config.yaml
num_hidden_layers: 9
hidden_size: 224
n_experts: 64
experts_per_token: 6
d_expert: 64
d_shared_expert: 0
hidden_act: "swiglu"
moe_layers: [2, 3, 4, 5, 6, 7, 8]
router_score: "softmax"
normalize_top_k: true
routed_scale: 1.0
balance_loss: 0.0044
balance_bias: false
router_cosine_scale: 10.0
n_groups: 8
groups_per_token: 2
init_std_router: 0.0316
lr_router: 0.000549
vocab_size: 13098
norm: "rmsnorm"
norm_eps: 1e-05
tie_word_embeddings: false
optimizer: "adamw"
learning_rate: 0.00147
beta1: 0.9
beta2: 0.99
batch_tokens: [32768, 65536]
max_seq_len: 2048
train_tokens: 503100000
max_steps: 10495
dataset: "wikipedia_en"
Below are experts of layer 4 (counted from 0) of a mixture-of-experts language model. Rows are named router (the router's row for the expert), gate (a neuron's input weights, with its number), up (a neuron's input weights, with its number) and show model dimensions 0-223. Each number is 128 + 24 x the weight over its row's rms, rounded and kept within 0 to 255.
After each expert's rows: a language model's description of what the expert responds to; "mostly gets" lists some tokens that are sent to it at least half of the time. This comes from a sample of Wikipedia text that the model never trained on.

# expert 4
router [147  78 111  86 167 145 155 119 109 135 116  98 138 123 145 160 152 113 173 103 126  79 107 141  98 156 118 110  77  99 127 160 101 101 138 116 102 101 120 123 105 126 150 136 127 139 139 117 122 130 135  89 110 107  87 102 116  87 156 127 124  88 136 105 119 115 117 120 132 180 109 128 115 117 125 162 123  98 130 119 140  95 137 165 151 111 132 106 125 109 124 141  87 128 134 119 135 129 122 125 152 104 164  95 138 109 138 171 145 115 101 153 111 139 151 151 118 134 109 156 190 173 123 105 164  90 133 135 171 141 145  87 113 128 140 113 121  74 127 143  93 105  99 124  94 142  81 163 157 118 126  96 142 119 141 132 132 166 102 161 124 151 189 123 147 154 118 130 101 100 153 124 125 143 142 103 179 161 109 158 147 116 122 131 105  79 145 123 113 176 165 149 124 151 131 119 134  86 122 115 182 164 104 130 107 138 128 121  69 124 127 100 121 155 134 153  94 138 158 128 105 118 128 123]
gate0 [144 118  93 122 121 146 126 103 120 113 161 160 127 121  85 107 130 140 149 168 113 128 137 111 130 128 140 136  97 115 154  99  93  86 171 139 124 132 106  88 125 125 112 117  98 144  98  77 139  97 155 127 143 130 106  85 117  68  96 104 182 108 115 158 136  87 118 174 132 167  88 130 124  93 154 117  75  82 115 152 164 101 133 100 129 125 138 120 146 137 129 127 141 128 157 160 121 141 161 119 134 134 160 143 105 116 164 126 122 104 108 150 111 113 140 106 141 142 159 136 138 113 169 135 129 123 132  97 147 141 115 107 178 101 107 142 102 151 143 127 143 129 156 132 103 101  77 189 141 136 127  81 154 172 138  90 142 120 109 140 154 120 160 113 118 137 108 108 124 107  99 113 163 134 177 134 135 133 143 120 120 147  92 104 132 133 104 140  76 149 131 117 136 142 115 152 136 115 106  96 169 139 110 129 128 120 125 141 118 132  86 132 110 130  89 187 126 110 125 177 175 113 179 141]
up0 [132 132  85 176 150 101 163 125 181 140 131 123 130  88 142  93  96 126  82  94 168 131 101 146  98 135 138 131 134 108 179 116 120 168  95  97 128 133 127 116 128 141 109 105 108  68  97  77 110 127 138 152 156 131 140  78 143 136 166 148 147 107 124 116 105 136 118  80  97  88 136 154 114 112 112 154 112 159 124 154 140 113  92 151 103 104 123 153 133 135 151 138 154 146 109 135 166  91  96 115 147  96 108 116 106 131 141 124 109 157 142  95 100 109 122 149  98 115 138 130  98 109 125 145 161 119 137 107  95 121 133 121 143  86 131 131 158 154  94 153 114 135 139 106  87  88 169  81 125 106 145 141 109 163 137 130  96  95 161 143 102 120 129 110 107  89  94 124 124  97 134 171 139  99 133 160 153 163 167 153 148 154 129 114 124 127 140 122 122 138 115  76 155 137 145 139 159 133 142 144 135  96 117 161 113 110 163 130 129 130  97 134 126 171 160 150 101 108 111  81 132 153 106 128]
What it handles: Spanish, Portuguese and other name particles and name pieces like San, de, La, Los, Van, plus table-row line breaks.
mostly gets: " San", " de", " La", " Los", " En", " (age"

# expert 52
router [119 106 157 141 116 153 105 112 123  71 153 137 132 175 153  62 141 118 130 139  63 130 115 154 145 126 133 165 131 144 112 142 155 144 137 166 126 135  92 164 167 169 128  90 131 109 136 126 151 129 132 131 129  98 142 161 184  73  55 127 132 147 148 132 134 153 125 153 120 101 149  86 138 139 135 114 143 116 129 108 106 108 133 147 149 113 110 121 127 121 164 123 126 123 127 110 159 140 121 197 126 142  75 151 165 173  90 202 121  94 135 101 137 100 151 123 168 120 143 160 121 124 110 132 121 148  78 150 116 110 142 140 117 143 116 147 132 156 138 157 134 163 118 127 172 113 160 147  99 174 125 142 132 164  98 114 146 125 132 153 128 124 164 101 135 118 127 149 159 167 122 158 142 141 111 140 114 116  95 122 105 144 137 123 132 119 146 106  87  96 136 140 111 123 122 121 131 117 129 134 139 115 168 137 174 110 122  95 170  94 113 105 155 132 121 109 138 136 146 102 141 127  84 144]
gate0 [124 133 177 122 131  94 120 157 100 145 157 154 109 100 113 126 117 139 151 159 151  91 127 144 136 138 130 158 135  86 127 140 126 174 149 148 125 111 121 124 128 116 119 113 105 121 136  79 134 143 128 142 141 104 129 126 156 132 114  96 136 137 144 175  96 110 157 143 141 142  99 159 145 166 142  73 106 104 117 130 132 110 132  72 158 146  94  99 109 131 178 128  87 155 158 118 123 185 123 146 149 136  74  86 122 124 154 140 111 130 144 116 107 107 136 140 125 144 103  97 149 107 125 162 104 112 135  68  96 149 127 157 100 103 125 119 109 131 128 138 159 141 104 132 172 129 104 165 131 116 124 137 109 185 114 115 125 143 136 124 135 158 118 118 162 134 129 146 142 153 148 121 145  64 119 161  99 109  93 158 152 169 143 137 164  94 116 142 100 117 131 130 119 108 107 147 103 125 133 114 118 122 126 157 115  87 155 210 163 169 125  81 136 141 132 137 132  75 151 141 157 163 118 147]
up0 [164 112 141 124  84 114 122 106 126 119 151 132 113 115 165 128 129 144 148 126  90 123 154 182 112 119 162 132 135 159 119 145 144 147 149 165 114 147 123 142 166 112 143 141 105 118 154  81 156 160  97 134 151 160 141  64 153 153 120 147 135  75  86 129 123 104  74 145 123 152 124 113 108 126 134 112 116 128 103 137  68 113 132  90 180 110 151 145 149 105 165 114 111 138 165 147 116 138  97 155 112 173 118  91 143 127 111 180 149 121 130  96 112 117 113 115 129 117 115 120 185 107 122 139 121 136 123 132 145 134  84 159 150 108 115 152 122 146 140 140 170 110 132 130 151  60 113 158 144 130  95 173 115 111 132 133 141 121 133 157 103 123 134 141  80  94 125  87 113  73 123 151 145  98 109 126 165 144 148 158 128 119 141 100 135 128 117  93 111  83 137 170 137  93 136  96 162 151 158  97 128 142 145 156 113  94 118 130 157 132 147 144 111 109 105 108 125 159 134 101 127 104 110 127]
What it handles: US, United States and Union in chart tables and text, and quantity words like more, most, several, both, two, million.
mostly gets: " more", " States", " US", " several", " many", " both"

# expert 10
router [101 133 160 107 156 143 152 140 153 134 158 184 122 121 126  89 132 162 150 141 141 118  92 110 142 157 163 107 129 147 136 132 125 136 106 145 126  88 145  94 143 115 149 122 123 117 174 150 122 150 140 118 120 128 128 162 101 117 132 155  89 126  67 145 125 166 142 132 177 107 123  96 110  90 112 122 146 170 145 144  97 134 126 130 117 112 175 147 103 145 125 125 183 144 158 140 137 128 123 116 140 177 103 136 158  95 118 159 112 138 107 117 133 106  90 116  76 122  69 135 166 100 140 111 151 103 129 137 100 129 134 101 152 148 177 148 168 133  83 107 106  94 107 120 136 154 120 113 148 185 147 171 137 119 126 113 134 122 121 168 121 137 154 169 109 123 135 137 101 138 160 152 113 139 153  97  88 114 140 103 114 127 161 110 113 119 142 146 155 142 126 132 112 118 135 140 135 130 108 141 163 113  66 119 116 103 168 139 137 161 101 132 122 198 130 147 105 175 118 121 119  84 130 160]
gate1 [154 104 112 159 115 100 140 114 150 126 119 121  93  93 109 114 144 106 140 143 144 123 123 102  83 126 132  95 131 116 125 133 121 123  90 126 154 119 103 175 124 116 152 104 149  85 123 116 115 136 132 128 115 179 128 112 114 138 130 117 188 158 169  95 126 135 145 104 109 130 101 120 109 138 132 123 102 114 118 133 142 129 118 138 146 133 103 113 126 117 120 147 106  43  94 122 176 101 102 136 118 110 152 133 129 128 112 141 150 136 151 127 160 159 125 124  95 132 192 155 115 152 107 170 117 126 130 110 160 107 189 160 136 163 158  91 121 150 149 146 119 140 121 157  78 134  90 103 113 107 125 140 136 138 126 107 133  98  99 119 135 151 134 152 124 126 126 156 175 135 167 107 125 132 103 114  90 162  94 116 165 142 116 130 120 164 145 139 112  86 133 116 144 144 144 105 113 114 108  84 141 115 130  99 148 178 114 171 135 115 147  89 103  77 166 158 212 114 111 124  93 131 127  99]
up1 [104 151 114 154 135  82 116 111 169 133 130 145 123 149 135 164 158 128 128 125 177 145 102 164 116 148 124  86 113 134  78 138 138 111 111 153 108 134 139 158 108 168 104 105 152  91 141 138  87 148 126 165 120 123 154 177  83 121 149 148 130 131 107  86  90 132  92 126  96 110 129 114 170 133  98 176 158 138 134 123 146 165  89 107 101 131 143 106 169 127 161 151 122 110 110 107 166 128 190 139 155 124 136 123 144 148 107 141 105  99 144 139  85 175 100 130  93 105 125 119 138 120 120  96 172 114 206 144 106 177 117 170 153 124 108 113 110 133 124 108 145 139 112 138 100 116 133  89 124 119 131 126 157  97 166 132 103 156 149 128 138 132 171 155 116 116 114  87 139  90 131 119 133  91 143 127  78 131 128 133 143 121 116 133 119 121 143  84 104 139 149 148 105 155 149  94 111 109 134 119  88 119 106 108 105 106 149 152 114  96 114  91 125 121 135 110 131 142 121 143 157 128 139  95]
What it handles: Prepositions in, on, at, during before dates and places, and day numbers before month names, as in on 4 October.
mostly gets: "In", " during", " 24", " 13", " 197", " 15"

# expert 53
router [118 124 131 123 130 144 124 167 128 124 131 129 105 164 155 112 162 162 132 120 169 152 148 123 112  86  89 119 142 102 152 112 118 121 135 167 122 136 123 132  93 141 118 135 122 108 134  85 141 149 127 115 107 118 176 126 139 193 149 114 143 168 138 111 164  94 101 144 100 144 123 116 138 177 123 152 137 123 141 164  91 174 119 140 122 115 143 150 148 151  81 137 105 118 121 197 124 134 119 136 145 135 139 140 184 106 142 116 146  75 148 157  96 108 162 140 143 131 114 133 145  88 141 144 131 146  85 137  68 161  79 125 121 134 123 111 106 124 126 114 117 175 173 146  93 140 123 110 156 175 113 137  93 124 106  74 158 117  88 116 147 130  91 124 123  98 142 168 155 113 147 147 126 173 149 118 100 101  88 115  95 115 129 140 118  95 162 132  93 114 131 147 148 155 115 151 165 107 153 119 150  81 143 147 133 103 111 154 167 132 151 151 146 114 135 137 147 147 107 139 149 150 129 134]
gate2 [104 137 147 128 163 108 118  94 108 113 160 114 117 144 136 178 105 145 128 102  87 147 115 134 156  92 121 131 135 134 161 116 115 138 135 108  94 129 111  99 147 145 131 126  99 115 135 142 144 148 149  95 146 107 117 107 129 160 141 122 111 109 115 148  98 144 114 167 106 113 132 151  71 115 157 131 129  83 137 155 149 153 155 120 152 156 170 136 161 166 105 102 163 131 146  91 150 113 167 173  97 111 122  99 153 156  80 153 106 141 135  89  68 134  97 128 111 105 107 122 157 131  95 107 122 147 130 128 153 158 115 136 146 147 123  90 165  93 122 130 139 113 111 146 147 133 164 146 125 132 171  72 118  98 135 115 153 138 113 116 170 118 119 125 134 127 136 143 168  97 107 142 133 160 109 126 153 101 150  93 136  93 147 135 136 126 161 183 119 144 198 124 101 149 106  88 106 117 139 117 114  98 174 125 142 177 160 123 134 141 138  96 109 140 120 128  88 140 129 100 126 129 136  63]
up2 [103 122  80 129 104 121 138 132 135 118  96 137 117  78  96 143 115 100 108 146 122 111 146 124 101 142 142 109 101 163 152 144 109 128 162 123 165 113 146 128 116 117  92 158 129 132 138 140 108 116 128 142 148 162 177 137 133  87 139 118 129 112 121 146 118 164 112 101 139 120  97 105 125  63 123 131 137 139 124 127 103 154  92 133 131 118 134 128 112  89 135  98 129 148  91 156 109 145  70 109 121  92 161 125  95 152 104 139 118 164 130 116 140 161 121 115 113 132 161 155 126 145 153 105 139 145 130 114 147 131 132  98 111 109 101 149  90 124  99 128 106 156 140 157 120 158  86 118 149 141 177 132 126  85 113 151 114  95  95  98  54 171 109 144 183 157 127  89 207 113 137 140 140 127 115 128  84 167 166 134 132 130 149 108 112 112  87 131 127  96 129 118 114 167 125 102 110 123  93  99 116 125 112 137 123 129 141 104 108 106 165 155 135 149 117 151 145 127 105 166 118 143 155 199]
What it handles: The word to after verbs like manage, willing, able, and modals would, may, will, could before a verb.
mostly gets: " would", " may", " will", "ers,", "s,", " years"

# expert 45
router [126 135 100 116 168 208 131 130 127 109 124 102 130 126  79 127 141 100 139 179 181 106 132  95 108 142 128 153 104 167 108 120 131  91 127 110 140 117 152 165 123 163 156 171 175 117 132 149 127 128 150  97 152 153 123 105 118 100 132 168 118  98  85  93  91 123  96 125  78 154 141 124 127 146 164 119 114 117  99 123  89 110 156 118 126 107 140 120 146 139 117 119 111 160 112 105 121 111 130 138 154 117 134 154 117 108 153 162 145 144  93 167 119 117 130 128 151 106 150 116  96 154 118 152 167 140  81 152 127 101 134 160  67 135 196 125 131 147 152 133 118 120 107 124 110  94 137 188 111 152 122 126 147 118  99 154 119 135 157 126 145 100 130 107 125 111 110 150  98 115 111 141 144 120 138 148 133 149 111 154 127 111 122 129 136 136  77 118 159 139 123 160 145 114 155 137  91 128 121  88 131 150  99 116  81 124 146 124  89 180 132 136 169 156 154 111 117 169 116 116 128 161 123  86]
gate0 [141 159 128  72 137 116 143 167  74 191 128 101 147 144  92 115 114 153 127 129 104 111 140 146 184 134 135 113 147 127 131 107 137 106 133  72 165 113 122 129 122  89 133 115 119 118 191 119 115 137 129 112 151  95 134 130 149 141 133 135 167 110 106 120 131 153 164 147 163 100 127  58 164  98 101 112 103 166 101 118 117 130 105 127 167 126  94 152 149 147 143 135 163  83 153 120 106 153 122 138 133 145 132 124 148 150 120 114 104 141 136 144 114 116 164 104 153 139 124 161 109 171 160 120 165 107 156 123 130 121 117 110  86 156 127  98 158 135 111 169  78 117 134 131 111 160 101 130  92 139 107 139 137 109 157 155 141 146 131 125 157 103 132 122 138 127 111 131 144 132 130 176 110 112  93 110 156 119 160  88 132 145  95 149 158 143 107 138 156 195  99  94 120 125  80  91 107 133 151 119 172 135 106 120 146 148 131 126  75 142 134 156 111 115 110 133 156 141 124 121 140 150 128 144]
up0 [ 85 140 172 151 144 142 103  89 146  96 147 186 108 130 138 109 151 111 165 121 115 125  95 122 111 120 151 148 100 139  96 138  86 139  94 170 138 120  77  74 107 137  95 132 160 134  83 115 130 136 137 119 105 136 116 146 156 143 122  87 112 150 150 171 111  93 105 167 145 152  98 142 120 114 142 141 150 109 144 137 137 144 160 115 109 145 111 134 114 106 117 104 115 129 124 133 115  97 129 112 110 161 126 107 137 116 122 145 162  77 189  96 161 166  95 110 145 125 118  74 145 108 141 122 147 159 129 122 104 142 115 130 140 114 110 134  83  93 142 123 148 119 126  79 119 115 167 136 153  86 124 169 121 175 106  77 157 105 122  91 106 162 133 133 114 168 135 136 169 154 165  96 126 136 132 135  74 158 107 135 119 107 146 120 106 119 132 129 138 122 154 132 149 107 117 163 150 133 139 110 133 138 158 156 119 136 123 115 151 135 129 142 135 115 161 130 107  60 139 122  95  98 137  87]
What it handles: Middle pieces of place and personal names, such as Mon-ten-egro, Abid-jan, Mall-or-ca, and New before York.
mostly gets: " Mont", " Abd", " New", " Nor", " cross", " Mor"

# expert 42
router [121 136 127 136 133  67 104 112 117  93 135  81 130 101 143 137 173 125  88 153 149 143 155 110 118 157 110 104 156 105 139 117 125 135 142 111 136 151 144 142 142 119 113 159  76 122 126 104 136 135 126 164 136 111 139 123 156 144 123 134 139 150 106 122 101 144 114 115 142 135 108 140 146  93 146  94 104 134 131  92 115 109 125 120  99 109  88 110 161  89 189 150 138 104 108 112 127 117 120  88 119 115 131 100 106  99  59 124 106 118 151 145 113  99 130 125 143 174 170 167 131 102 144 150  78  93 162 120 123 169 137 133 140 137  94 140  88 153  84 104 150 119 160  78 104 131 169  65  60 112 131 178 118 107 130 118 165 120 121 124 124 131 115 130 109 143 119 154 117  91  99 131 108 126  97 131 101 155 157  99 140 139 139 156 129 150 111 174 147  89 105 138 181 164 150 114 147 149 123 132 155 146 112  91 122 136 130 110  99 121 137 122 127  82 142 117 147 112 111 112 126 114 155 141]
gate0 [176 155 154  94 140 141 148 147 139 113  80 127 117 134 150 140 106 122 136 122 121 186 134 126 115 153 142 128 158  96 128 132 127 123 107 155 162 147 100 135 146 125 136 152 101 131 140 147 177 127 121  92 114 132 123 176  87  99 109 107 117 132 108 150 122 137 130 114 143  87 164 172 154 124 130 105 202  97 146  75 150 127 138 115  71  81 168 126 131 120 103 146 115 118 139 167 112 118 143 123 128 124 101  96 149  99 133 136 111 122 188 101 110 128 108 122  94 106 135  95  87 142  79 132 113 139 121  82 128 129 113 150  97 125 144 117  90 116 140 117 152 132  62 114 116 122 166 140 113 115  98 157  76 141 100  89 166  92  82 117  76  85 167 136 146 128 136 148 140  93 169 128 121 116 122 145 132  90 122 125  71 121 107 109 132 150 146 140 130 129 105 144 170 123 132 150 143 127 129 159 123 111 142 134 145 109 143 137 103 148  93 145 125 140 147 131 117 141 140 127 131 153 122 145]
up0 [104 132 102 127 128 118  93 161 147 122 135 106  97 128 102 124 100 151  84 140 138  90 167 144  88 136  80 127 147 160 128  92 148 132 109 153 104 108 115 120 150 158 124 131 130 128 157 129 139 134 110 109 142 103 130 156  94 180 162 147 104  82 137 138 160  86  83 125 101 144 133 134 106 131 103  88 125 126 101 118  87 122 154 131 128 164 119  86 113 137 104 106 129 102 116 110 113 108 144  79 171 129  82 139  71 142 151 140 141 148  98  95 155 146 120 141 147 160 140 137 141  98 163  92 135 103 114 137  76 118 130 111 158 145 178 171 106 179  91 116 123 126 131 127 142 112 144 119 113 178 112 103 109 139 111 123 140 118 116 118 128 138 124 130  91 121 137  93  90 118 134 145 116 140 147 123 158 127 145 193 135  98 135  82 113 145 124 148 140 110  99 139 117 161 151  92 160  93 123 101 116 159 156 106 130 126  74  99 134 109 120 150 133 131 131  91 162 120 145 145  97 146 142  88]
What it handles: Lone capital letters starting a word split into pieces, like B in Bound, F in Ferguson, plus od inside scientific names.
mostly gets: " B", " C", " R", " J", " S", " K"

# expert 20
router [119 123 104 146  59 135 124 104 157 102 130 108 134 124 140  98  86 192 141 153 110 108 110 136 121 111 144 150 150 112 113 162 142 102 115 156 101 103 134 141  81 149 144 137 145 109 159 138 126 124 155 132 150 106 112 129 121 131 132 119 132 116 105 198 119 117 146 136 134  88 117 146 139 103 142 162 154 120 112 158 137 168 120 147 132 133 137 107 147 130 150 148 117 107  80 145  87 126 113 114 109 106 129 112 150 134 102 107 113 138 112  87  87 154 116 143 131 144 111 124 124  67 131 125  78 134 111 149 112 128 148  98 147 130 119 143 142 151 106 114 177 186 182 142 108 109 158 122 137  99 135  62 137 122 127 112  97 167 134 140 144  95 155  87 122  97 131 144 127 120 107 134 106 129 122 158 117 135 128 116 114  83 155 141 104  77 126 145 171 130 172 177 146 100 127 148 106 123 123 195 109  83 120 118  82 113  95 148 156 149  98 136 142 121 146 105 123  99 126 137 161 150 132 117]
gate1 [142 140 105 115 136 140 131 113 111 162 127 136 140 103 137 138 116 113 142 123  89 113 114 136 128  99  86 195 104 116 103 113 117  73 108 101 142 132 106 129 123 152 144 119 156 115 128 158 136 120 152 145 147 139  98 112 110 106 154 139 144 132 123 160 156 142 136 132 111 157 122 116 100 107  85  84 139 127  84 136 140 152 155 134 159 176 126 129 150 149 129 100 103 133 151 102 178 114 166 155 105 128 136 137 144  93 123  60 130 169 118 130 120 140 138 110 130 130 103 135 135 148 116 139 142 129 136 120 177 101 168 123 114 120 163 103  98 123 109 161  65 146 102 139 132  81 182 159 122 124  97 138 142  97 139 162 131 194 144 125 177 128 108 125 175  97 122 133 101 143 161  84 141  89  74 154 154 153 157 106 141 124 101 131 136 130 134 132 133 144 141 119 144 123 104 111 108 149 133  87 145 153 108  88  72 138 136 124 118 133 141 116 102 148  90 128 118 156 102  93 137 182 137 116]
up1 [128 131 147 131  99 142 137  97  75 135 110 107 176 101 126  86 124 104 150 154 136  77 142 152  98 166 106 141 151 104 202 139 122 131 140  92 139 111 121 120 126 145 110 104 125  58 120 122  91 159 116 132 143 152 155 108 142 169 177 137  93 165 190 133 139  57 126 166 106 132 148 152 113 139 135 113 100 108 146 120 123 133 119 145 132 108 113 145 143 150 121 124 103 131 123 145 139 116 100  87 129 138  91 143 104 120  83 107 118 125 141 118 147 140 132 147 175 120 148 112 105 117 109 129 121 136 131 122 161 144 116 121 128 137 147 133 134 143  77 132 120 107 136 107  95 143 110  96 125 123 108 156  91 120 167 135 131 126 130 150  84 137 135  93  99 121 129 150  92  82 128 139 180 136 124 138 137 144 145 110 104  82 187 151 114 144 121 114 134 129 111  95  96 153  89 151 146 140 132 127 139 123 117 107 184  85 127  99 131 135 138 150 117 103 145  91 100 174 145 166 136 124 122  95]
What it handles: Verb endings -ed, -ated and -ing, and career verbs after he or was, such as served, published, received, forwarded.
mostly gets: " served", "ised", "ated", " published", "ed", " worked"

# expert 61
router [120 159  79 124 119 119 123 105 119 143  96 153  99 159  92 144 136 121 129 130 126 107 130 121 123 114 139 151 143  98 125 125  91 102 137 147 164  95  96  89 128 106 141 117 137 147 163 155 121 114 146 113 122 100 101 115 163 133 138 163 110 102 139 110 149 158 165 124 151 124  99  83 103 148 101 129 146 158  94 122 140 103 106 138 114 169 142 113 149 117  96 127 138  75 116 140 141 124  88 123 115 164 141  95 104 160 131 131 129 129 142  83 122 129 126 132 110 124 149 126 176 141 151  85 105 135 152 120 137 128 110 116 159 158  99 123 132 117  71 155  95 142 117 111 118 137 107 136 155 117 141  84 117  89 136 146 120 146 112 101 111 129 205 102 143  98 139  86 160 150  92 123 138 155 146 113 168  84 125 135 143 162 136 128 131 117 158 100 151 123 146 110 131 160 120 131 141 115  82  62 115 156 112 134 145 162 107  70  84 133 129 119 135 175 122 154 168 150 128 116 107  90  97 183]
gate1 [ 97 155 175  71 138 119 111 151 126 114 116 124 118 135 118 132  99 111 164 166 109 140 136 108 166 146  90 142 176 120  97 133 155 167  96  91 117 126 149 122 160 108 106 172 156 126 159 132  90 112 127 146 144 113 141  82 108 140 126 116 143 136 123 145 147 101 141 114 101  87 152 108 102  94 108 147 124 160 167 134 177 115  96 105  99 158 135 162 109 129 148  82 165 154 127 140 131 100  84 120 125 167 133  92 115 157 140 152  98 125 104 131  86 152 151 113 128 125 132 127 102 146  92 144 101 111 166 131 125 130 123 148 119 155 122 129 162 164 139 117 146 146  84 120 139  86 149  89 107 167 137 136 142  73 114 122 144 150  84 188 136 131 135 127 139 132 113 113 120 160 152 168  92 146 146 109  99 126 113 139 143 126 182 113 131 110 136 135 102 128 129 157  93 107 122 125 145 142 122 141 160 137 100  77 106 143 165 105 119 110 141 113 135  95 113 161 170 162 100 122 162 120 121 137]
up1 [145 148  98 177 147 116 129 101 171 104 120 142 155 146 131 129 107 102  74  90 164 138 119 166 128 142 126 104 139 128  98 119 117 126 130 110 135  95 164  92 162 163 141 180 138 112 120 103 139 127 121 138 112  95 139  73 134 122 159 124 113  76 148 118  82 159 138 118 180 155 142 157  97 128 163 172 123 110 184 110 156 123 125 134 136 131 166 103 138 104 118  88 115 146 137 148 111 120  80 119 128 136 148 130 117 168 162 119  98  97 101 132  79 145 127 147 136 102 109 144 145 110 120 131 102  87 147 119 122  94 126 161 140 137 121 122 131 137 161 128 110 116 157 170 155 124 130 134 139 126 174 121 107 110  77 176  93 170 111 120 113 149 130 133  92 113 140  84 141 146 112 171 109 164 164 128 111 125 147 140 138 176 152 108 104  89 133 135 100 116 147 137 140 148 127 139 172 142 130 138 135 130 144 127  80 146 139 125 100 121 170 151 115 163 127 152 152 152 137 124 134 108  83 144]
What it handles: Middle pieces of long Latinate words after prefixes like in-, con-, re-, such as inc-on-venience, ins-uff-iciently, investig, viol.
mostly gets: " dep", " investig", " (0)", " viol", " police", "duc"

# expert 43
router [106 122 138 102 118  90 140 125 139 117 129 111 141 104 150 111 147 107 109 168 136 148 130  96 126 116 133 106 144 103 114 117  89 137 135  93 125 145 143 149  98 163 109 180 127 112  49 146 135 151 116 150 136 145 129 142 160 150 105 112 168 162 111 120 105 115  95 130 131 131 136 143 133 120 170  98 123 128 126 108 162 130 171 143 127  99 130 138 150  94 149 121 158 117 105 135 137  97  99 121 138 148 116  82 122 126  62 115 109 107 150 111 108 161 146 134 167 136 136 181 138 116 166  94 102  84 135 167 156 183 118 137 128 156 107 127 102 106 123 123 130 119 141 116  79 153 144  94  99  88 110 150 125  92 104  98 118 120  90 144 104 148 136  96 132 127 111 137  84  82 155 109 105 146  92  87  92 122 132  83 142 104 122 133 141 161 130 154 132 149 135 127 181 143 122 155 137 139 129 150 169 114 101 116 138 180 114 126 106 140 124 138 123  91 145 101 121 127 115  85 110  80 171 145]
gate0 [ 71 142 126 110  92 136 123 112 155  96 120 121 148 128 126  95  90 113 123 113 103 138  92  95 131 141 142  85 162 118 158 156 118 145  98 133 116 123 118 123 140 127 119 136 169 169 134 142 158  89 112 163 112 120 166 109 105 120 123 145 129  75  98 124 152 109 122 148 156 147 141  95 111 127 149 125 119 169 154 161 117 143 123 160 101  84 174 153 111 120 133 113 126  98 105 156 140 126  69 120 127 129 142 147 109  69 111 108 109 120 130 131  74 134 160  81 135 103  89  77 160  92 107 152 117 113 156 116 168 121 104  76 129 132 121  88  89 110 122 147 121 138 134 148 127 159 119 141 161 143 166 130  81 112 134 139 144 116  82 107 104 154 147 155 150 142 142 107 110 104 106 130 124 124 118  99 131 104 105  80 124 138 150 140 158 154 142  95 170 114 115 160 135 144 125 123 128 149 159 145 123 135  90 122 124 155 119  99  95 115 110 181 133 115 143 124 145 118  96 110  98 181 153 122]
up0 [153 102 129 106 170 135 146  93 103 137 154 100 181 119 119 143 112 154 152 132 127 100 141 107 152 149 116 200 130 118 135 108 147 114 119 117 100 183 148 117 138 145 110  84 106  72 121 138  87 149 127 111 173 146 103 126 116 118 165 113 132 124 170 128 102 170 128 128 137 157  64 169 116 110  83 127 121  84  89  59 148  98 134 180 136 169  92  65 120 117 116 151 134 146 115 121 127 116 168 114 120 105 110  97 153 142 145 143 105 158 118 137 163 162 137 143 106 107 144 137 102 141 115 131 135 122 105 116 128 137 189 146 131 129 143 138 165 142 150 130 108 122 142 130 108 122  98 108 109 156 109 146 147 123 141 133 113 147 170 132 132 122 139 111 107 133 141 126 146 140 124 137 127 142 120 147 140 174 135 159 128 112 128 142 120 118 104 117 119 112 110 107 141 153 133 101 141 101 139  86 177 110 136 131  73 134 139  96 129 130 119 140  70 155 109 126  96 148 162 106 120 119 127 182]
What it handles: Single capital letters starting names or acronyms, often inside parentheses, such as (ASC), CMC, (Germany), M-itchell.
mostly gets: " B", " J", " C", " K", " R", " V"

# expert 59
router [139 176  80 137 133  75 120 122 127  94 113 126 147 148  96 110 135 159  94 116 159 151 142 157 138 145 115 147 136 145 135 113 137 117 119 134 135 123  98  93 175 126 130 113 108 105 101 146 109 108 161 118 127 110 117 166  83 168 116 153 148 127 107  98 122  99 129 122 141 120  94 121 121 133 111 144 119 103  93 122 165  98 102 144 118 129 119 117 124 154 118  82 134 124 110 141 162 114 117 108 118 151 129 128  90 112 114  81 125 135 159 122 126 133 128 144 122 117  83 132  84 111 131  86 132 177 119 138 131 125 125 137 186 116 118 112 127 134 120 131 107 127 135 126  99 123 131  90 148 126  95  99  89 116 105 126  75 124 114  63 130 118 143 144 113 107 123 149 126  83 133 189 101 144 135 112 153 120 171 151 112 120 136  98 159 161 115 119 186 119 108 161 142 129 217 140 128  92 111 174 129 135 117 139 116 141  92  87 121 130 119 103 121 138 128 122 183 146  65 159  89 117 106 135]
gate3 [ 97 141 156 132 126  89 147 125 137 113 149 115 142 132 109 108 158 170 122 133 156 150 186 127  89 111 122 119  78 129 130 127 156 120 196 128 137  72 151 128  58 126 134 117 141 115 147 101  93 145 142 152 137 139 148 117 121 132 115  96 100 122  68 115 130 164 138 154 132 176 141 135 126 110 129 144 117 139 139 149 165 136 174 132 139 119  87 110 149 120 161 116 121 140 156 122 117 121 106 149 165 112 134 152 142 143 106 155 140 151 129 136 166 149 143 133 158 145 139 132  84 115 120 152 157 143 141  88 162 126 105 158 152 121 108 142 146 123  73 113 126 145 126 128 132 158 100 102 119  81 132 102 111  95 146 109 184 131 122 141 128 138 147 105 128 118 107 142 121 136 114 102  98 169 118 154  88 139 157 139 136  99 165 143 118 143 121 131  74 131 135 111 110 139 110  97 112 152 168 143 113  68 103 133 163 130 160 142 100 185 128 137  75 105 137 151 172 141 104 160 117 102 104 139]
up3 [114 132 134 166 120 109 147 120  92  80 146  93 151  55 116 119 175 131 124 122 160 121 110 149 126 142 128 114 110 139 120 155 146 130 154 143 132 120 118 173  72 145 144 126 108 129 146 143 127 113 158 182 135 170 135 111 101 127  98 109 155 142 128 121 127 168 148 183 134 143 133  87  91 101 190 149 109 143 133 112 187  91 168 127 144 125 120 113  99  82 126 122 101 132 140 167 125 124 102 126 131 114 106 184 129 119 101 131 136 171 125 127 126 126 132 133 109 126 139 144 113 142 175 122 118 125 145 109 156  90 137 171 154 156  96 151 134  95 120 123 117 144  97 103 132 151 151 130  99  94 136  99 132  92 117  99 125  85  97 117 117 122 156 111 134 133 136 124 117 112 165 132 181 156 135 110 132 143 167  98 152 114 126 152 128 152 102 117 133  99 185 147 121 127 162 127  56 126 136 141 127 143 118 155 185 118 129 104 133 166 124 127 101 123 112  99 131 125 109 127 133  92  97 135]
What it handles: The conjunctions and, or, & between items, government and law words like Minister, control, campaign, and inner pieces like repos-it-ory.
mostly gets: " and", " government", " Minister", " control", " dep", " &"